{
  "n_layer": 14,
  "d_model": 96,
  "n_experts": 64,
  "experts_per_token": 6,
  "d_expert": 32,
  "d_shared_expert": 64,
  "activation": "swiglu",
  "moe_layers": [1, 2, 3, 4, 5, 6, 7, 8, 9, 10, 11, 12, 13],
  "router_score": "sigmoid",
  "normalize_top_k": true,
  "routed_scale": 2.5,
  "balance_loss": 0.00179,
  "balance_bias": true,
  "init_std_router": 0.0182,
  "lr_router": 0.00202,
  "n_head": 3,
  "n_kv_head": 1,
  "head_dim": 32,
  "vocab_size": 4487,
  "norm": "rmsnorm",
  "norm_place": "pre",
  "norm_eps": 1e-05,
  "positions": "rope",
  "rope_base": 10000.0,
  "rope_fraction": 1.0,
  "qk_norm": false,
  "attn_scale": 0.177,
  "tie_embeddings": true,
  "parallel_block": false,
  "init": "uniform",
  "init_std_qkv": 0.0471,
  "init_std_o": 0.0471,
  "init_std_up": 0.0471,
  "init_std_down": 0.0289,
  "optimizer": "cautious_adamw",
  "lr": 0.00152,
  "beta1": 0.9,
  "beta2": 0.99,
  "weight_decay": 0.098,
  "lr_head": 0.00817,
  "warmup_steps": 248,
  "schedule": "wsd",
  "decay_fraction": 0.301,
  "decay_shape": "linear",
  "final_lr_fraction": 0.0,
  "batch_tokens": [32768, 65536, 131072],
  "seq_len": 256,
  "doc_mask": true,
  "z_loss": 0.0001,
  "train_tokens": 331900000,
  "steps": 4564,
  "dataset": "wikipedia_en"
}
Below are experts of layer 3 (counted from 0) of a mixture-of-experts language model. Rows are named router (the router's row for the expert), gate (a neuron's input weights, with its number), up (a neuron's input weights, with its number) and show model dimensions 0-95. Each number is 500 + 25 x the weight over its row's rms, rounded and kept within 0 to 999. Numbers have three digits each.
After each expert's rows: a language model's description of what the expert responds to. This comes from a sample of Wikipedia text that the model never trained on.

# expert 51
router:509504505479542547453480490501494489552472523534488443505529486480470490525499510517508503514529490441537480520469479506534498464476502510437505495499501520519518467490518489475454496541509501491466501518527501474525503493481515537504518501462497483525521485471466524462515474448497466511
gate1:501539489535492472454516499483498480486497460500456476480479495504512495517507440525513530517488518489523519493531484496515555545491509490510468515518433509475536566483506493485516489532500480494460470528495509490521513482482469505480516484512505462472536471504465527490516476461506485555
up1:472442536528506516540548492535456522531508518489517517502509493511501479524531490528518489448528500490522505511490487503460520505462442497492513520528529494439477485523486489502499499519526507504501503495507548515486539461520478546493490438518465477469470494498524522483500488536520499483
gate2:504491525527480538516491514497524491512510523505540523433522485463497512532482494531456526458498484552454483502519522508529437490496494509514476493449556542502524529513493493512502483467499507525521503459496500524534488460493514505512522512462481538516505496496513529486474462490467494529
up2:483519519446504520493476493496531513495518459496486453508490446516483429509459497499543495499467485510525484522528529475512491531522495498542490519565505522496467471470527550500463507487489491524504485524512532468474448494483479495500504515481513526478475523509526495468473520489527530489
gate3:485529489504479501494507494508522478489473445508477521488473518521484443503485480502510455529541493513449506504506455488481469461484522515512513479514507519470494486461505542465485490501451450527496475460542484525538490473464484512479513523496481505510486500473542475458473504526502541534
up3:531480489521506492464542475509475485534506492467548489499520467502449452538519476429486509463519489497528471496488520485491476480501529479551516522501513515499518510518469501534491488529505488453549509480486497491544493525502484488525550507500513509514494520483481479520490474562517473519
gate4:510545487438498510511484490470462493496487488491463512521479483516505497510546514489463528448517490496558514497473478512490512493488493478467510479528552478527553457520506537475536518490513479504480482473516512505520562502530491475528525519479494517493498535477489503496522487432518510515
up4:504482479473497513541505554490487516513515477471509452434472500493494476507480500509534491505490495510534501483485517451502508540522475517474532482570520502478504512488498495473498513496462522523544559491453495504537479461489528518494486462497522508447504487495504454539498495494514471499
gate5:515487503438532485463494513480469494497496472521535487553563485477503509485453516468481534494521491450512457517482523526473481501499555496483542465507532448462527493487502507513502537523483481494482500539495517478464531485507494505502475529489486477525524498502532486492533497469520494488
up5:512505484473482482451518491488493541520485492498485511493507534529531537488451532495467514496518506491530489517522516511534482538526475539480514506498509505457497491474449514450532518470468493491528532500519472532515518534504489487509544470484473508507491494466503518513439567518485530536
gate6:472469486461499479533482503500496504503471547500485449474508531530520534496467484477485486484523507507510451497490484489511491494510481526539521502525507512441520503495511481482556499480470542480488548526530521468509490498475559519528510474514504493494516498463540568516516535517509478521
up6:494473476543535496501498527489470534488538526518502499513527481492538486541488495506526468492527533544514485495521482478479509488511527502543526539516497522498524504473459547491527533524470488472499481501472551423522512501497521532520508470448512483503509500478513507514483527523548466501
It responds to: Short name-starting or name-ending pieces, especially Romance words (San, De, La, Le, San Die-go), vowel endings like -io, -ia, and d-ose.

# expert 11
router:552530486489502558482492499488489483506505533527465504525508513463457466491511504495563515492519505475502496532515477482500484490510478489465507450510518474489494483493555506505480515536509518530501487469514481500521515457501464519545547524491491501479559448466470501511513452468487500501
gate1:506493512531537523451457516456476467489498550522473545510498524487491470484520490479492516492518494495489437498511534524465494501517514501539448485488487500495517472525537444512492477503480514475539514490527487481485502471475481517497468511525469486499490521487537497493528425492471490522
up1:500493494477527533505496488476470500496499514498520494550509480512475466489479526499462476480509463464496497520509473498500466517486482541497525487467528528512445450441439515527508553508471439482478465496522504532466520510527523486534487518523456538489496487511515507494488492507529499491
gate2:482515482493489518531481509505457522492515480495499497507514531451550514476542470537480483520482444465489504501514511465493515532493488468502472473466488481481471438470532495503527482540525500465489488495518527520481506472490515475533550502496491494492523444458523537516468532470500521498
up2:497515487501495486490512528460524463489537498496511474521514472490513544543464466474518516517515506489533489526521509539530481495504455502506534496478507515447519534484536478501509469494479529508523474535485513506501488547482519478499490498544493507536490569527481486479565471484500476453
gate3:592500517459492492513456499480501487517494560516523484470484485473499479490497487463537512468487490512495492510496495512518505480503488521500496486491485494530483473493499498478534477512515517516478522519482514488550533457492471480453493555461523471520536459505461478513496551482538522489
up3:432468476520507496478440541498510467496507492498512485520507548475480513510508541513506489513519504485493455436507513516494463484498483510495489520498442534517521509570485523494478492547499497480530540465510495490487514493546506521508468506494493475491485518522488506456537528499463493506
gate4:411506456531519522492491490477474453510501490515459484521517516489473506531444517484536535520495503503498514535511518485521497483511509452536510511417519534514499481554507519495467480496517475497515518493511485489468492484507489497507500517499518538527481488507479492526495514473495447514
up4:522512502501478492485498468499466523456512500497485526516541528485474471471506476485481476518498503522470467448461513474508457500492512463511531510502539509488492509493469528514533503503475498506515523473481534501483510452487507486546559527512503583510460543542501498502524497525467486492
gate5:522498532533519538504477472509484510486514522521480473497503515518483496518473502523511523526517466486476464521512527458476456518535529550447544447461475499506467449539503520508476551513505495525490480467475489520510493483506493468505489553517514543507475456478491479518519504501493511484
up5:490489501575467504519491457469472505489537496482456482495536501471522492495509523482475489485518499503466444516531501489461490502546509436477477493539514527529494459457447490487442500495472469496505496471498474480504457505494511501545494516509508538508498479485495492514522518493512484508
gate6:482490479531517493497470556489502505493454518543505470457520494476494472492459509487509513525519466456544445491521494498543506501487480468468560508484524541554513534501475471481525515491505486472499455530495486495485508524496515485489480502507507497497492491505537505504511444506524521557
up6:480490529513493475444504514532496498507479494540490549481526501461496456499528514520516529505529539473492472516557491451480464490528489506478528527476486530455520476512494509482507479504509493463464503493498522523498552494500475502493479546530493543522491471469510495512498476527525552462
It responds to: Prepositions and connectives such as as, to, for, not, under, than, plus possessive s and inner word fragments like wh-ich, someth-ing.

# expert 46
router:476532515501529492507447483518488494518503512595463464501545491501463525517479486506523497547522507480513472514497504485488513462482543467488470489481507511496502469486484513513460543494502555500464495499536508470508472491475531521507527519482504490481518500443500509508505493440496483496
gate23:525476478476483550508487482471513519489501583521529501469487533503476478531440517451544491517519523539515472534510524487482503517469486489514483500467475472497469483503537519523534471525527524500496468458516471515533461498499544486498511506483485532500515502507506504493479509519499509546
up23:481497516498523507485528492551479476516496476450542503501501475482515500499555498503444493515496503479528551432504480481547472447490511510479521470503542521508520502520496492443473495481482458494478483522483525488458523485502489475531493498521488488514506485448468505494487508459502476522
gate24:496508498495469512490487525541504494519485504492495479438484493474518482453518472492504521533543486525564489458501485530494510507497468506493531469471472522491455516497504465520549490491530543484512538454537492526511493471524524464543455505492482476517517512513458506508493486513550500495
up24:490474508530457494549467496527475487496516526465493531495525466493513470482456539459463510520522491472439538486498454485491513482496499488497485463481518466518519495507512515511479497485481452500512529558503512468490555495491497499494517470464496535510481444481515481482463497470509503518
gate25:504494523473534501480469468503506496492502546549447485459555494496487488492501528535483468521492540520513457511469493499511498483519504512502479474535474513471511486506500538519461449494473547495524488524517510469530515500524474517497491525553474460500489518465480507492457468466458496489
up25:543533524504521505489574484515492509511493494508486522511459507501513522501565521486559511531462490495488510476502536498513512524516477477488485500511530546515503480501565488499467487515481528486488508513468511476521521497486463506474476499501496451480491482454554507503524473541552505506
gate26:568489518523515505491477479514487496507494522495506514483552492504501470500497481469455495517536487497532483540462447511508491486485510523451515492542524479521498507475434477516488537503485502527426476496491465499474497456496490493543472486507492479525506507486458485476468513475513531505
up26:496469509446513506504443532510465502478479491513471504479504504484474505484477519534504473512481536482524501458501535529519504448503500513484516499485448494473547528510521527502478463516491503489437462505469513509458418505537534479488478541514512468506507508509494516485499502483500496482
gate27:460492498482469499462470568520506505555503479513515465542511512470458491511506512470461470527501480505441476522522486496501483499526488492478483475481506490549509518473533482485471509496531515509478493486513480532483487498484478476479455509490472498512481522495526504515526426458497522535
up27:524471466496509521501469526499489482490456543490453531499481474490528519489555519489496480488525483492502523443495485493494524446522480507479552501473484526470469492492523514459489473520457488488496519552524499510472479482546467464496501527526509498535499522466471505490529508511466538485
gate28:502465504484555490500498484497534508509516499502533477513484481484528538435540524519509495524523487490467455520517542505493477486522532502499521488523492530517476471477486529458509529516501463521444535530494520489536486466489542528502475512499533464494508543518496517497531529473527519546
up28:497548480498459503483471524504485502473503480504486480504461507499550516552491461476499513516492444544546525490483537512514533546533517487510475466508462509547513513494472526498505499502491478532494517498518451494488557498516473499480519502445468505504489494535483491483535472507491541508
It responds to: Commas, periods, closing parentheses, pipes, line breaks and heading == marks ending phrases, plus word endings like -ball, -born.

# expert 17
router:514557470503474578479483521477527498507515499531511468494500511478507482489470501484514507539528481468520479524474493469467526469475496494470485457507499467482506489486495491479446548485545530536469499495510490481511520470463546516499522480502490469472526482474469529491519463472495517524
gate1:586508510485538483486538463477510495492521486487521489487489480471499462543486486494497472491507461526489468494512473513516525484504496489525507533484525469525542491493482493464541479532467514463482471536495509470544497515475449503501458516517531499509477543463511498498478466466503468499
up1:507493483447484508496486484465554466524556478500507482481512501509483461509508503542510503486489447468467542493495505449490506498489465525493522455480476501497503493528504495502499510471480485493552461515464524531497469493513466496460516512533487483497518529498521430537487469478484519527
gate2:470503549522512520501498510452501564505505510498510498511493538462466498479484508502474474554462488506537506520526533498526466443530514485526457487493534474498448548510462473532542497483526523494465486461509495491462531498484532502535487522495488514487500479485514507491483503521521489522
up2:462461541458504470498493508505531534535499497486510442480508499456480482505533474501487511554481474521496549524546486510475518505508480480532435530472449494507449543514479488476535503496499504513493530509527543524500534498495519533508481519534484504490482473520513507511510495483506480508
gate3:500469475502489531531511511529526459508517461513485493523484526502529491501484460440525539537460483515509507495504475481494505535541548493470478464503498511523480483458528505455502515482515483491497500524490496492498399458462494531495491487496526510515500493485496531520500498504549479510
up3:450510495460528498476505511460510479516463504538461494459460499521525504509511487453526495475484521477467464480495500520525565514483460510499471499468492491463478508479494501535476478549493488500541517499491487488514496480522550498457484479514504468486490464503490440488488488477466494536
gate4:465498502546509535507533512525483505537492476506522520482491504459518513502522458498492500525506497456540463495492514512518486466511506489501477484490511487508498503467521473518516474485542514461506445525543481559443573491490488508466485510498461486523523484489506512530544465473508530507
up4:524479540508517516502496466514498486487539487510496509560501510506493451480466476486487543497521462506520563496486497512482460465471506477482485442523482498521491480513444509487537513520487517505517474539489507547473531533553492506523484538533482507508518517495515475487513460543508488486
gate5:512509496526497556542524514501533493510535528494504491540532493472501527563494487511491515493452511545491514508483488483525496508497532534490485508494526487496532531459495532516537537530474505544494502477489460500477548486483509491537521473534500454490480536466482531517484516481560505498
up5:486531525527508426496494499510484503500494451553486484549513487504483483507480494482498501546491542495477505506504502506495475535491542471531470534510457520496506502486480535469547505553486506501497584531513519517512474500462492534475518508485495486516471489501510503471505495509448503482
gate6:498511507497518510518498526481509491526482530548483550529477501509516534508515491482538491474530480506502476498478498516535535507498512503501457490476472519538471500452457514503512503522545490462483517502517470427534482489499531500512500485528486490546545494476551516513487457496469455538
up6:449524504516505502512495532490511511505503508471488510505523473487504485511508499529470521489517501514508460537467507472492497536440486523507511522485509490527459477435487502475527514482514488474523455516517530499514492509555521523534486489559516451546484510511487522498465498503472456562
It responds to: Articles and possessives such as the, a, his, its after of or in, plus the -ous piece in thousand, famous, farmhouses.

# expert 47
router:524564485498531530503474490488476508512483514535481481508539518505454477507528450495515540515568511470525501550503469476503532515513471495485453471473487511472488497476498507520497517485505494531513502517527539486542533443467503488518527502509464481497511485463481494530493490454482494517
gate0:507503519491536499521509466488467458502561498498523512551545560520464501494483482528436517477513493515516526507519477491495494508530512471543540491472506477513501511489440539486481514488482511498516514562508510540458507476485486509517493479521483524519535488462519489501540503495481495507
up0:524498489485511494466495518494484467511544475487499478545468543522503497513454516502488504502505473496498511539535522484533502537485511508500495509467481509468514460498495454445473512487507483541509505552521511539532527457501475489516455504531499508482489474452512492518526451469474479447
gate1:506497508514489518485512460502460464494489559474496518456533510503476525494500461503480485473523471499494525535502537495512541498516544504507479500471506479489476470517487460458488499505484477498490497577514434519535510452502476485496510517522515503538490520512490515496521447489452519473
up1:466498490535540483497502530530491451501472528493488532492455478512509501487534493519513497513496480511547487454511528493517506521495459467485444473457511524513497545503516497480511514497552515505477541487479499510532520534530498508501466474512487465446492483513480482519519495440534460490
gate2:465487502478519529509503517515493480501466508537469453452509536511512491479483473517466501520509498523502508559507539547467503547475528514443490469520498537497447512487483512476467470530487512484515515524488509478541439489495517492500536488487472484525482536486485486461476492485482474492
up2:511513539526558527534523427464473502482510515470476514521544495468471506536484487495514509529509497491501478486522483446490456487501488492497503510504522464486488516514474522521558500513503527483492509461494484547462463514496488467494512527526523524507501456508508492487490502541554509473
gate3:524481472532470490516558445532494491502488529503495525506454467508507487496469509494495493506490516497518512500491495452473506558489470511520535455479472524506455450501488456510521496521507474530519513499517462477540496501529513500523494481485459471506518501504433497505451487469526494477
up3:481506516507576488521488504484460493510521517501501506472543509474547487522519503523507507494520501509534476512497522490490542510514505492479486510470516502488544409483495457511506509550542488467495455484469492468489505500489451485459517482522519508510510515464541532468515474488518506515
gate4:491489483496500515516492509539506505523528485489530508548532445478466553455517489475483487506487525494447503490536509485467479500505541525527503502514479478528528514505501512529474492510520455462500532467508515506492522426440507530506476503471525514474512514489499523495529505488551532501
up4:465529533490521471477485543515487513540516488518487464517536501477498516521451498496489521508502483475497505490523517474539464468514474491510458531479463511500479503476509513480497496471445490484470500477489489475485449493494521506450500483527538540458529506495520516472523428534490530520
gate5:490521501522503521516546553510466518492507489495532457506485544466498520490488508517544512506493514501512507532448499459509531489456554482489502505508499538493468471511555494483507479488471539468509551537519500442527464481484493485494493486489520502535497495456471504506522510526518460492
up5:502465496465467480505512478495510467475510525501505501499528460536514479532489509491493484534498462470476521501554505501483460519577494493527501500503544485463495495490472552534518502472507489512483475483509545520498538484493529511532513525532493502494519479512538496462479438487496516447
It responds to: Opening parentheses and first pieces of names, acronyms and years, such as BC-P, TV-B8, Mc-G-ahan, 1-869, (age 40).

# expert 29
router:511522490505545529474524463515508488518448520554498463495530489454503486493488460463491514505551495467469461530512517515487505491501491505468499486517494493482476527502472521475511492498495492537479503484551477506515507430497505539540487535494451474511509542487462539508476512481518481515
gate0:493517531483471495493527510516480531487449498491518484494502549497512449544510479524491483488510521476478471509482501513516502430477509517519551499520541514522501519503497544491476531456505543482508471468463471498508453451499484564510494492523552492497532522496486490483494473517497488498
up0:483523475487480479502457453495484486498490491522520492497497487509482513491530510441507493522469436519496537503498498509478445483499522468507509465472522476466450530519497483469480493473493512500550523478527521434529482514500522447503493532512538483476479490510492482502493493474467449488
gate1:516518472512484509493473461459465541524504503484483482515566507507493498516514497511469500493487526515494531480491475480490492426537554492483519513563480511500489507505458541522504555510517478500465539521502492515488513548516495490534503513490505483520517477454527513470521514457508526504
up1:509475480454504481490517492489553504481511479499520517505449508460494452518521513505489496501540506544462477494457442503505498480527523521513478507525510541482490509520514509487495519517517465550441484511520540478484487506520461505446492548511514493521495473506479482482522492483463449492
gate2:522480462497490492524499493512493528437483528485522464480466516488521494489435470496470526481534490509501489489453492523511526473505497469500442493503552521523542532545517527474519518497481524509437522499518516513481445491520510521517509493489485477549509459485521507500504491518512475496
up2:538483502478501515524490499511482502482471513487519493498516468464508541539464500479490501526465561515482480525534495471526489510485556449514506513468494520485501506513472497511505488475525536455479491533541451449489462516519474521479479498480499527504514493485450520500562496508498459481
gate3:492482496488466489523474573525467474527515479548440465502482498474523443500518515507519500492542502473481510524518529478509522513482463480519481496481464503529542486508504519494470512518490517512493495490478515508489495456458497544514463528512537466480484482493506502554477504478482527540
up3:492532502482462518468451512510494542506487472515516516548525515517492513497564473489495490545436482543504485482533481473498477564497518474500468448483445501466478483520509517477518512491516511474466489503485514462512490487477492460491496519466511484495512456500506507491489474519477520496
gate4:477511499496487458482458539514514482501516484496476552497512505509514476538508516508470484545522494546505525529510501449482537522529486532512547526526503461513457486489528507522479521548530485490483518524491539497491488495482520537495510520552490477513484507507461522542521510454533473532
up4:476485490541493529498527492516506475536496470502479552535487529545503508477517518538492528508528479516532541510481497511535543505443515489469501515490470488531519527485484508472479544517509495476528549520497522506526519492523508570484497452476491520524506480504505524527510494499486471557
gate5:485513573516523473428516497504514557506530496497516512514493483478518488519463498521509480501526472503501509524506541541524511472511538485529515495517521521500539528496479523519507490477478481471500498472478507503535514555492494549480487506488534477535551506469543520506524474482466529497
up5:515498548495523483434518518498471491484481502519488474531541480523486439524516495546516504499498476487523468479491546488478449506510528530505505507523525465520552547513523542480482479479483504471502523514493518481512493515482495508494504502485498518474557512517498553505545478505466467485
It responds to: Middle and ending pieces of Latinate words, such as exp-ans-ion, comp-lex, telev-ised, recess-ive, and prefixes like inter, trans, cons.

# expert 28
router:515537469499495531496509482466491509494508520534486472493549535478490468469478478496467501519557497462493490520497501463488487538448461501462471507506532455474480496499513487496479525510503497554509500509514491513532515497452550517503515477502504488482503467453474534483486482428519508509
gate1:425507552539501543512509480463527487516542527507489497489420512489486548518504502539505478494515488519482500506488522533495541477500504497493509509499472482489526532470502479443469467508510520493489489496511510470460482499470475494488498487455496523492485482536522492493506506515442506535
up1:471510474489494504498497538542547488461493449503452505482498501525517554536506484539458536520485496509499526498493506518513524517443495486507459509542464493491519518509497495494465477483515499523501523479513478508509481507480501479516527487525524533510486499463415493483537551498480506523
gate2:454479476448515522509519524519519491525540549480527506503479532500479489490531483539529473491528455485516505490530500508513532500463483515469504485522492466495449494524487498499490485548481459472518508532483455498511479513473476497572456479485499480503494497493454461512514532489480494478
up2:444530505484497518513465502499461503473501477522504481501514492540505532492543490487535489455495534467530494485448526486513479532495515507476490489431502488488506522467514490558461477517507515565484507469509473534504508545466507491498528485467504525497506517498469484526536476465507498484
gate3:505477453529487500479504452526464508499512496514526475549473492497508547472487505550481477453517517525526505525526514539512506521519469458529512535466493532452506548472528524531518471543505493527477483500516472528511513487519524479471461488524489495494494508538530491510513493473527525512
up3:481459505462521526496515505447515478524474521482498575519448503532543495502509515507481547502537486500479487510498529505477477494471452526515520494537497456523490453498507490534509499548489488507545496474525499523533495502470474505519503485494497502512485527500508476455525553516516531513
gate4:514542485499510542485506461481489496504469504486491539490459542492511475478473490525547488479535474467539524504451520508513520518478516495518482483485478498482470499507483473456481452482525483514473480506480475513542510516508494483553484512512497471495556469496477510490487519527438472452
up4:489525538452524465479506528475477512456541534502507476474432534511490523524469502482526542506524491507538506486448471490506500472505489511519494544432449518505497496468519534496505472532509504486471529467500512495485484516492548486474472474505497484517497508502508527483510504530495490536
gate5:483502531539509456502530464584527541486475512516489502563494494503533511474476474521519513503526480499535470551482497521512490500531505465484499497439539490480506518464496477506466520515510497488499509476488494514510537483510516468491519494522495511493514488453536544520543482488517525494
up5:527486505425491476513526505544508479501499519517533527504530479500460516522549478464507493447503541520511458493545511519482516508505483510469493502536491500503458487496528487546512493517492544492512509546491499488499530501544489483506479512519472484490492488468495446516490479475502463438
gate6:533480490484484498496527529457495513517492520507445480508545492525462481458467516499502486498544478446528506514542534493505476522505479482480528497521470497524469473520521547510559480523482500467511536470508498500501476496519490502520494497478486535514508442463487522533483458475535493476
up6:521530485545506523480552488510497485480487497523480503526481516499545577515505485479493468492430500527523516524448499500516503517516516491495505495488538536468490514490560496467516482509515477458484467509490479445493502508508468515499531507468536512523471502539474541513503526504511518499
It responds to: Function words opening noun phrases or clauses, such as the, a, that, which, each, plus table pipes and section == marks.

# expert 60
router:530525473477513527462462509517517503521483537506503483479524517497473484515502480481485509526530516475531486491518491474508486486449486519467449500480496481496493479479507520520501500516516524498493499495556543437497480502451527538511503484489512469504530473467475571520470480438507482535
gate1:470467458459514487496514507502546513521506515495488514423516489490446461506528490452509454518459499500502473505511501465510483488497496505504476520478471462472490476489468495518466526517536500533530524522511509505473460488527524515495512511469476484499520494513537543491495464475436503513
up1:486498518510551510487506501516494509489462516520479537480467480517506483497498528521470537530513568486516494508525446494523530487511479502484499488480498506516508474519492463465511533506502530484547521520496456533494509514510450522497475431477485516502470546487518483519523531472504566493
gate2:499514503530485533523496487516514464443477512524509538493457504470462485540493489481465487515506502552526513511533527488477528522500509493495502515466501547503568510463533523471471486456552497478496487507504515486539504507491486547505488503487504516523556484510485553504532500489490529523
up2:517496505506520476453521465484516560489517506490490524498550506527445511502491511520511505509508472519528555490462492495518468512484489513542530493492513507521486539533506502498529487473533496499518549585509508495548475500513528487497530511559505460497477499469500513510513541480514499493
gate3:541485457472469508496531494530486543512523496509515483479526452490492483452504475532544509509533488524520536481523491472480509484494528484482431466495481443546480481545487517499510495510503501491487502533496515449522505499504492535486481528523470493489518475485530490480445504483486474470
up3:506489484480520472482492534537523513546504479492523492476502488468496498460522555542495527487512528497501513469458507460502520467503521497541495532540521485519552506524526471521494495472527490494455515555475487488461504503515505502495489507486517436539537536491460498488519512475521482467
gate4:482521514462472512484508532511452525453480484485524466483485503480515507490482492524476511476489512499537485506498536524556543509515553471466493520502516481496509448533517546459473484531495563475485487501509501451508465520475507509493531485501504529518562505518484519487485520492514482485
up4:496478522529530500470447533479535524478522475485526462512472475475456477487532500501451503472497499496507499481479511514508467464509500506507503492550497496514543522495556517525521501493538440493527507493530524445455498471550528508527489460506498480496509515519480483502501495516498544526
gate5:511531511507489496522516509504476498455501482536512488497502501488516537520521478530416466496512534499506485486493539506523524465467523496498562518523465507509494532512595496493500505481458520477459523472477502476494475511450537504497516493495497483493520494485496551491483492488529503493
up5:536444489465535467523499512500525522508548460489536501501529493470491496517505483519532493519518462495498572463451487467487497467478489538500512480535482489548499508530492532527491516514432497518482491498497526466508476508500505508545496483495483499547453504486472494485517502501514486511
gate6:492472431510506493483486478507513443477494518512515496487473491511443486486515535486508529532514501507448484520499535522529504509471500488512491493525475503536481477476519510480445472505498478499482515479524495511488493481527524514499451522513465453546479496515498539431484494503454457502
up6:513500524520494454504494525550498485481508537513514530490462483493472469462493525504550532543501502480496465509503552477508506446511477476485522553525518514504496452492512540509506510484491480449510522499488508482522506536461485507521514444487480483468518455516461490536502520503466512504
It responds to: Capital initials and syllables of names, often foreign, right after a table pipe, such as N, G, R, Schw-ab.

# expert 34
router:514551485498502558464478489514469511467546527527504480491514493447495467515501480498503523491552545493508486514497480488518476483494486490463467498503519492517509496523494491508494516488504516542477456538543484477478523459494539507512482526510453497465549481474497510520490449444478491518
gate1:487463505529494557460472515519517523467492527501478522521453535484516536494528479467456509514506504450482552494498503486485530499414512468494496524502486498472447523507510498450494482507543516498498511521505461532503488503553513528509501504503505493505491510486484536484506520502527531483
up1:537524524476481468512485542488524460492527477492490504484510493489504482500495516525515527505488527513510464519447455487470486527515526524530501521501541461532503515433539514548482467516520511468532507486494514490456487490503542513496530519507518557499471479532447496499519477497519481523
gate2:504497503512502505527530463511506505512487495500493512512527540471486543539504486553455507491514468494495523507443498504492502479496463506473436495461522484473503518481490453501501515478542507514459507524517514481486566457506483508495512507519462497518537456490540533515544454498515474487
up2:484515499524509461516527468469474517534479536510547479512523501482551545483470484501513478499503547525499499498507528532557545485487551459489490516536517508549475500514493482486526553494468509495495526524539484516500494466503479498471537469501509484504525519482513524471466502490485464472
gate3:495491493520510530520514468520519554448446460543534505479528468515525529513511488481467463508514514526474491472559497490484496504525500541532492523489462530439551523489488494520527508512512498506491493509496496540523492464499504514491472512524482513499544536470515547499504480488529504503
up3:549479473506504514515535447448504508486535530498561500534486518513484514515455444474472510512527494505532506449477498482500470526486502504515501471495531503510499475482492524517552525490554474470484480478481536535498510503517498507504530506525474507469494514511485495500456518494562500489
gate4:528492499475485463515517506483481465566493451506518487519507507516496501472537537490527502503511495467506476503485484516548501501504456468502545461501500534493472445508521535439524474487501508485491517527510563469534506475532507500485493510533481479485533544511486514490511493467506468530
up4:552478502521495489502470485509526494513509501487477506419499480526529469491522529487506531505506521482514479507486536506490486554481438518533518498524516491474524470553511509463496540502464515513468501528478481544507494496539493488513463451503490468505493514496440533529519491498486502524
gate5:451507516542477501498443530490557490500512513507488474511523495485492527516419508495511472521508523509459462481500496454506551476500500555486469519529487465496473504533488533477545552525502522501528500486513505468484520473508515507498464499480487502478474515523510534499491535503491506509
up5:513488534515500487515504481521557512467547571494493532486499515491489519489505482494462454509455461547472556495487492528511480498500484516458492508493511505482539498518497520489523449526503490556449501518475497520505518485515516509485551491537494451493464501493500505509529488478484478491
gate6:490460455501493501507482465465514488467500533528505443495499514478524519513535500521506509511563514534520525494484484556493466535511475494506519533490479519462516512521478518468495521520483426475456488516504491506524516515503508499539522506470461468503473510464455506513496485460497477514
up6:464522500484471440482481467509498498507497506500518511514521494475521489486522493518508475494472483548440527463474480458534467532480500507515539490472514507520482506524468498461521498530457508478479522531460503483454517488500491506435472521505525448518460463512512524495515503494470481484
It responds to: Short consonant pieces starting or inside rare words and names, such as st in cornerstones, m in Alchemist, and he/He.